{"n_experts": 16, "init_std_router": 0.00805, "norm_place": "pre", "qk_norm": false, "init": "uniform", "init_std_up": 0.026}
Below are experts of layer 6 (counted from 0) of a mixture-of-experts language model. Rows are named down (a neuron's output weights, with its number) and show model dimensions 0-223. Each number is 128 + 24 x the weight over its row's rms, rounded and kept within 0 to 255.
Before each expert's rows: a language model's description of what the expert responds to. This comes from a sample of Wikipedia text that the model never trained on.

# expert 15
English surname inner pieces. Middle and end pieces of English-language personal surnames and place names, such as Don-ah-ue, Roos-ev-elt, Dan-f-orth, McK, Griff.
down0 [117 113 153 115 135 113 121 151 122 120 145 126 122 132 138 120 135  95 112 121 166 103  85 107  82 140  96 115 173 121 127 190 159 112 148 169 135 144 128 191 109 108 122  91 141 133 165 118 133 156 142 136 114 117  97 106 107 107 143 163 111 120 104 146 159 170 122 107 131 145 137 114 111 164 157 118 133 116 167 150 127 107 100 110 111 132 100 114 116  99 132  92 114 139  96 140 126 108 146 116 151 131 131 120 111 155 147  99 132  98 112  98 157 112 110 155 149 145 133 131 102 125 128 121 114 152  88 153 150 188 149 139 115  96 109  94 127 143 141 127  85 119  68 155 109 144 132  92 110 145 115 139 147 129 116 148 111 137 162 111 137  78 125 151 126  91  98 171 124 112 185 146 146 112  99  85 100  56  94 118 129 161  78 108 103 114 152 158 103  88 102 132 114 121 113 177 121 137 100  94 101  96 124 141 143  95 118 133 101  97 125 138 123 115 128 135  85 125 131 138 102 129 159 173]

# expert 10
Number digit groups. Trailing digit groups of years, IDs, coordinates and large numbers, e.g. 2-006, 88-000-090, 2-021; also table cells and million.
down8 [105 135 124 123 157 128 113  94 153 123 106 127 154 118 139 125 138 140 131 132 114 131 152 129 100 150  58 129  72 161 189 107 144 121  81 144 161 164 114 102 180  96 157 118 107 127 123 117 130 127  87 139 107 137 139 107 121 119 167 163  94 137 122 107 103 196  84 138 137 162 118 158 151 114 121 104  96 132  93 116 148 117 148 115 121  93 141  82 162 124 117 128 129 142 127 145 127 104 101 122 113 160 137 135 136 115 128 121 146 130 101 152 122 160 133  82 111 155 138 189 103 156 154  82 126 136 144 110 110 129 140 139 159 165 141 121 143 132  93 107 116 144 112 131 106  87 105 147  76 107 126 112 114 113 134  94 169 134 160 126 138 116 148  95 140 120 145 131 122  91  85 132 138 118 138 146 141 167 131  98 123  98 106 125 146 141 128 131 125 141 129  94 145 142 139 126 145 146 140 147  88 147 164 124 147  72 135  94  95 141 115 131 143 197 119 187 124  84 103 141  95 118 135 115]

# expert 7
Slavic and foreign name pieces. Inner pieces of Central and Eastern European, Turkish and Greek names and places, such as Będ-z-in, Voj-v-odina, -ski, -ić, -ová.
down0 [111 155 131 145 185 102 146 155  95 131 134 162 121 151 115 148 145 131 180 138 124 149 133 129 142 108 142  96 138 110  84 123 122  98 114 116 127 135 120 123 114 115 145  60 118 140 119 206 140 104 123 127 158 156 149  83 103 167 124  98  98 122 139 107  90 122 124 135 136 137 122 128 146 101 113  92 139  83 138 103 149 111 112 115 144 126 126 159 109 179 115 154 131  93 110 115 104 101 116 145 170 100  95 119 156 135 145 146 157  94 116 115 145 149 115 108 100 145 155 178 125 128 101 144 148 101 129  83 134 130 106 137 156  90 116  95 179 149 118 151 153 146 114 182 134 119 125 178 117 127 120  93 109 129 135 158 174 150 125 176  91  79 147 124 109 171  96 100  95 119 121 114 126 144 133 133 142 108 120 112 146  88 161 162 149 118 120 125 141 118 138 149 128 113 157 150 155  76 141 117 141 143 113 117 134 174 139 118 116 137 132 147 167 126 113 177 140 152 119 111 150 164 121 113]

# expert 1
Birth years, table numbers. Leading digit of years after "(born" in people lists, plus numbers, vote counts and scores in table cells, e.g. 1977, 1,773, 3–1.
down0 [173 129 149 110 139 114 155 101 116 126  91 131 113 107 186 154 144 110 114 142 128 124 113 145 137 126 130 113 143 139 132 129 127 125  93 153 164 120 103 126 128  84 106 145 118 124 110 129 140 129 130 102  69 118 119 109 140 122 150  82 123 116 145 135  85 148 123 130 131 120 163 123 136 129 149 139  94 159 135  87 159 117 144  99 117 104  96 121  92 131 142 183 149  93 107 134 132 150 158 132  70 157 139  90 199 138 162 118 136  76 128  87 133 158  92 125 122 171 150 105 147 169 112 117 141 120 166 142 143 152 130 131 119 111 160 101 149 125 135 159 144 138 147 158 164 122 117 117 122 150 159 118 137  98 138 161 119 134 119 146  95 142 161 127  70 129 168  89  92 111 167 134  94 128  94  97 143 161 141 154 137 135  94 107 142 152 141 137 167 180  98 120 138 130  79 176 168 140 127 118 153 134 125 101 109 165 117 106 131 137 151  99  87  91 132 119 146 127 107 143  93 135 131 111]

# expert 14
Table and list punctuation. Separators in tables, lists and scores: pipes, hyphens, en dashes, colons, semicolons, e.g. 1-1, 5–2, Founded: 2010; 16 years.
down8 [ 84 123 173 168 153 120 104 119 163 135  90  95 115 132 149 106 157 142 116 150 147 170 144 136  96 148 125 121 124 155  94 159 130 107 130 103 113 112 158 145 114 108  71 135 105 129 131  68 107  84  89 138 131 114  92 127 106 103 107 131 126 134 133 163 101 125  88 157  94 173 117 137 156 143 137 133 110 152  97 133  90  84 142 113 138 117 126  81 120 122 122 132 144 114 145 101 103 132 145 170 128  98 155 142 141 135  99 116 100 112 120 158 145 130 117 115 100 146 122 121 108 163 117 119 150 157 121 155 111 155 100 141 124 113 134  69  99 110 149 115 128 122  69 168 107 126 139 181 136 130 105 100  82 151 123 154 135 138 134 157 138 128 112  78 105  93 123 131  92 137 109 127  84 189 128 122 101 156 158 121 122 114  76 125 100 182 125 140 132 115 158 175 122 109 157 101  94 111 118 129 121  98 116 138 108 125 138 117 111 136 148 105 128 159 142 158 156 108 119 132 171 139 135 151]

# expert 5
Sports tables and stats. Sports and election table headers and cells, stat abbreviation legends and season words, such as PCT, Batting average, round, season, Votes.
down8 [150 136 122 102 123 110 153 117 145 125 142 115 158 149 164 137 122 145 121 102 147 113 160 164 143 108 136 126  98  96 118 138 116  54  91 147 159 120 138 131 125  95  93 115  98 123 126 147 118 136 122 142 147 140 168 143 166 102 133 150  54 139 118 136 149 134  67 172 150  99 184 134 161 159 167 116 147 140 134 134 132  70 154 159 124 135 149 133 117 137 112 125  89 111 145 102 105 160 129 147 114 135 184 108 131 124 127 107 104 140  64  97 137 120 129 131 127 140 112 148 133 137 115 122 168 128 136 121 155 139 131  83 156 138 147 139 135 138 122 153 110 130  81 161 137 126 106 107 109 147 130 119 158 143  77 135 135 144  85 122 128 139 151 116 121 125 185  80 125 123 140  99 154 118 111 120  92 109 115 149 126 145 147 115 163 134 103 128 148 145 153 159 122 107  72 161 132 142 137  98 111 128 142 115 155 132 158 176 138 163 112 113 133 157 168  85 131 147 117 147 156 152 124  69]

# expert 13
Letter S pieces. S or s starting a word or piece, in any context, such as (s-ince, s-lapstick, S-audi, re-s-igned, plural -s endings.
down0 [152 148 148 124 146 109 168  86 155 116 156 110 118 177 127 148  99 124 159 103 155 141 159 135  88 136 101  91 126 131 115 113 174 129 119 102 106 116 137  92 116 120 137 102 152 132 122 122  87  54 147 144  99 147 119 113 129  88 160 128 151 120 106 134 138 172 148 110 182 102 145 130 165 127 148 133 108 112  92 153 138 152 125 127 120 104 116 127 134  99  99 173 135 154  90 126  98 135 145 120 121  92  78 124 108 162 148 121 116 131 162  95 134 102  93 136 146 124 145 133 138 165 151 191 117 116 178 119 150 165 133 144 144 161 126 126 137 119 143 122 134 113 175 136 140 134  95 121 126 160 126 116 186 149 107 134 105 153 155 137 116 120 140 113 164 148 142 126 162 108 119 139 155  99 149 143 111 125 103 113 129 138 139  91 173 127 138  84  99 109 128 108 143 119 135 124 135 144 178 113 130 123 139  75 172 143  69 131 142 159 121 123 121 140 117 139 134 140 200 131 160 141 154 137]

# expert 6
Word-ending suffixes. Closing suffixes of words such as -ing, -ed, -ated, -ent, -ative, especially in titles and proper names, e.g. Roll-ing Stone, Differ-ent.
down0 [111 165 158 162 114 124 105  84 155 141 151 165 130 146  99 118 123 105  70 150 144 168 135 121 158 109 111 130  83 114 132 107 117 125  67 169 148 161 107 143 126 107  94 185 153 166 142 116 114  74 154 120  93 136 146 163 187 102  88 126 160 113 143 100 112 160 104 136 157 155 112 111  98 140 135 165 158 144 115 124 173 127 134 145 141 121 133 120  97 117 190 135 117 153 133 149 135 138 117 164 143 129 129 146 159 123 118  94 141 105 155  81 105 158 133 129 104 143 174 132 113 131 137 107 161 131 115 131 137 126 142  94 124 132 104 135 128 144 103 126 138 115 104 144 152 158 150 140 112 140 143  79 111 117 121 151  82  99 135 188 139 158 125 147 102 111 132 148 151 111 103 149 135 150 100 152 111 133 114 131 142 158 145 133 113 121 145 185 106 169 118 111 156  94 123 134  83 120 152 115 103 125 129 132 127 126 120 102 135 169  93 123 131 105 108  72 135 132 108 135 134 131  87 147]

# expert 9
Awards, films, organizations. Names of awards, film and TV terms, organizations and offices, plus the 2 starting 2000s years, such as Academy, Primetime, Committee, 2024.
down0 [158 171 129 138 133 171  88 144 131 100 123 154 106 136  53 100 112  86 137 121 138 149 138 118 156 138 131 114 110 101 151 118 107 113 146  82 184 154 136  88 151 121 167 127  72 123  82 110 127 172 154 102 132 108 106 104 151  97 111  90 104 108 130 120 138 123 139  92 133 143 114 117 144 153 121 152 137 105 178 180 126 114 126 179 168 141 137 153 173 130  75 152 105 149 116 111 113 131 115 110 117 128 129 131 132 132 124 131 110 116 154 144 124 131 106 137 145  88 119 130 135 119 144 126 144 123 142  89 122 118 111 123 129 158 133  80 131 136 133 120 138 141 174 108 106 121 140  79 122 140 124 149 113 108 111 113 159 161 128 120 161 133 102 144 124  91  95 126 148 154 129 166 179 152 125 115 135 134 158 127 120 160 176  98 160 125  92 156 103  80 100 142  95 147 143 127 141 112 113 125 136 134 138  94  94 108 152  86 113  83 140 110  89 121 162 119  92 108  97 142 151 129 154 156]

# expert 4
Personal name pieces. First names and syllable pieces of personal names, often Chinese, Vietnamese or Indian, e.g. X-i Jinping, Y-ol-anda, Robert, Jim.
down0 [146  74 181 148 110 162 136  95 161 132 138 149 128  95 122 104 113 101 130 116 153 154 153 130 124 132 109 136 118 160 186  94 113 145  96 141 181 137 111 103 122  81 111 139 150 167 136 119 134 103  95 119 136 151 139 149 106 108 134 169 159 157 109 143 111 133 140 136 123 135 154 126 149 110 171 139 172 124 149 153 164 165 107 128 127 107 152 166 107 110 140  60  82 121 147 128 132 151 109 112 134  99 171 132 104 166 170 121 113 146 145 126 158 127 103 140 137 105 167  93 100 142 187 121 145 143 157 132 106 103 104 174 143 121  92 157 114 130  96 135 117 101 102 112 119  96 149 133 120 119  73 138 135 135 155 116  63 135 127 137 112 128 136 129 145 134 139  86  88 142 131 104 139  97 180 120 122 119  94 146 111 113  99 132 136 142 159 152 137 147 114 148 133 144 132 118 120 107 124 116 154 140 143 126  98 131  72 127 138 116 118 148 184 143 114 161  79 127 128 140 133 110 107 121]

# expert 12
Nouns after determiners. Common nouns and adjectives right after the or a, e.g. time, day, way, same, original, mother, plus some mid-word pieces.
down0 [124 134 123 165 180 112 147 153 191 136 143 107 114 114 136  97  87  69 145 123 157 146 153 132 165 144 171 144 109 119 100 163 113  94  79  93 123 134 136 154 144 144 107 136 133 127 118 103 155 120 152 160 109 156 124 118 155 114 140 112 148 159 119 114 120 137 129  88 174 125 169 111 101 112 121  83 105 157 102 114 161 147 146 160 136 117 109 156  97 128 112 107 176 127 144 114 154 102 120 101 156 118 132 157 119 113 120 140  83 146 115 134 153 145 148 136  69 184 114  90 133 166 154 136 133 144 105 126 163 116 126  92 120 105 148 117 123  94 124 140 134 137 115 133  97 154 128  90 122 141 119 134 112 140 108 160 117  77 146 104 121 108 138  85 147  82  80 145 128 143 104 125 121  95 110 115 156  84 109 138 129  93 138 120 139 116 114  98 129 122 130 104 131 151  68 122 133 104 142 113 167 123 122  82 131  88 160 112 136 115 137 123 175 129  88 101 162 124 116 139 114  95 108 130]

# expert 3
Lowercase word-initial pieces. First piece of a lowercase verb or noun split into subword pieces, often after "to" or "was", such as tr-apped, b-ury, r-ated.
down0 [109 130 128 122 122 141 147 111 161 107 123 149 131 124 135 130 174 120 111 135  77 156 129 132 105 117 133  94 120 138 140 154 127 158 110 163 138 120 138 121 127 169  82 157 119 130 142  92 178  98 136 103  88 116 171 166 124 133 168 152 119 130 111  98  75 122 116 109 131 135  76 111 100 119  82 107 121 120 158 129 180  90 121 167 139 166 119 128 152 108 150 198 155 111 124 140 115 154 131  88 118 129 126 133 117  86 148 124 164 127 157  81 137 166 107 127  85 139 145  97 136  96 113 121 111 111 141 103 166 158 136 113 109 125 139  96  92 132  90 145  94  90 127 117  95 117  87 153 139 139 140 190 168 143 143 128 168 116 147 108 164 138  90 127  84 161 135 122 133  76 103 178 121 152 136 164 145 126 140 135 114 139 140 105 109 135 117 111 131 126 127 108 171 104 141 111 139 138 112 109 142  84 148 125 114 163 117 102 111 132 129 133  94 144 113 120  92 129 113 121 150 117 159 143]

# expert 2
Word-internal pieces. Middle pieces of common technical or descriptive words after a short onset, e.g. imp-ac-ts, int-ric-ate, resp-ir-atory; also cell, acid, engine.
down0 [118 109 150 106 211 126 162 154 111 132  81  92 121 113 134 139 104 155 135 122 104 152 148 181 120 118 125 123 138 140 112 122 114 111  52 123 152 137 174 110 116 107  98 144 138 102 123 121 140 128 106 154 152 121 123 129 116  93 133 118 133  85 100 132  91 114 160  58  92 132 106 153 141 124 126 104 130 135 108 122 117 125 106 140 156 139 109 158 152 141 164 129 134  99 140 116 175 130 152 122 143 183  83 130  99 131 161 162 150 131 157 146 133 119 155 136 126 107 152  94 153 107 135 123 137 114 124  96  89 117 119  94 135 128 158 133 126 121 125 124 113 145 103 161 183  94 100 113 142 119 171 140 124 153 133 118 123 129 160  90 119  61 109 108 137  97 108 140 138  82 165 125 184 115 120 173 126 131  98 111  97 138 129 153 139 108 135 111 154 129 160 117 133 149 145  89 118 124 129 170 137 172 108  95 100 149 101 158 158 161 120 122 113 122 124 137 131 128  99  99 159 149 125 123]

# expert 8
Function words, connectives. Commas, conjunctions, auxiliaries and relative words in running prose, e.g. and, was, is, that, which, also, or.
down0 [137 141 147 176 152 120 157 141 157 148 135 134 134 112 157 159  83 115 106 115 117 129  99 114 105 118  88 135 111  90 155 127  92 162 102 107 128 121 119 108 136 120 140 104 131  85 129 130  85  94 116 143 146 134 139  90 124 145  96 123 144 175 162 134 119 118 132 142 161 141 117 143 163 165 156 148 135 135 149 140 118 133  80 120 145 113 128 120 121 121 106 136 134 153 148 141  87 145 108 129 102 127 135 125  93 101 181  75 153 121 138 160 159  78 109 134 107 164 133 184 135 153 116 159 124 117 115  91 166 126 152 135 110 111 124 135 145 116 117 100  83  89  96 149  99 143 139 130 115 129 120 184 168  83 108 122 151 125 136 161 159 134 121 113 157  96 150  80 108  95 178 147 117  93 128 125 101 118 128 130 124 123 171 153 141 160 177  85  98 144 130 143 164 106 150 132  99 152 144 143  99 109 103 165 138 124 121 124 161 166 169  95 125  87 112 120 130 117 114 120 134  92 160 130]

# expert 11
Capital initials in tables. Capital letters and initials opening a cell in data tables such as asteroid discovery lists, plus coordinates and math subscripts: | N, | M., ·, °W.
down0 [114 138 146 167  89 104 114 145 117 144 171 102 157 123 143 202  94 133 154 109 103 132 122 179 121 164  93 134 148 137 139 108 180 148 135 143 112 148 191 112 140 121 163 115 137 107 128 113 120  98 142 149 126 125 111 138 143 156 161 127 103 106  84 123 134 144 101  86 141 147 116 127 124 139  76 146 108 164 101 187 122 134 144 122  56 112 146 154 113  87 132 130 132 128 139 122 122  94 114 171 117 146 118 139 146 134 135  91 138 102 171 157 155 101 181 155 142 152 140 137  97 134 128 140 204 131 170 170 106 142 126 157  87 146 153 154 128 176 136 133 143 158 142 137 140 128 134 126 114 148 137 112 131 139 134 100 127 146 136 145 118 141 172 138 143 100 133 137  76 143 132 124 108 157 116 123 109 161 115 152  95 120 110 190 148 129 152 112 152 145 130 116 129 120 140 121  94 143 129 116 105 133 119  89 154 149 147 103 105  90 144 124 141 102 139 111 135 122 122 120 117 166 147 133]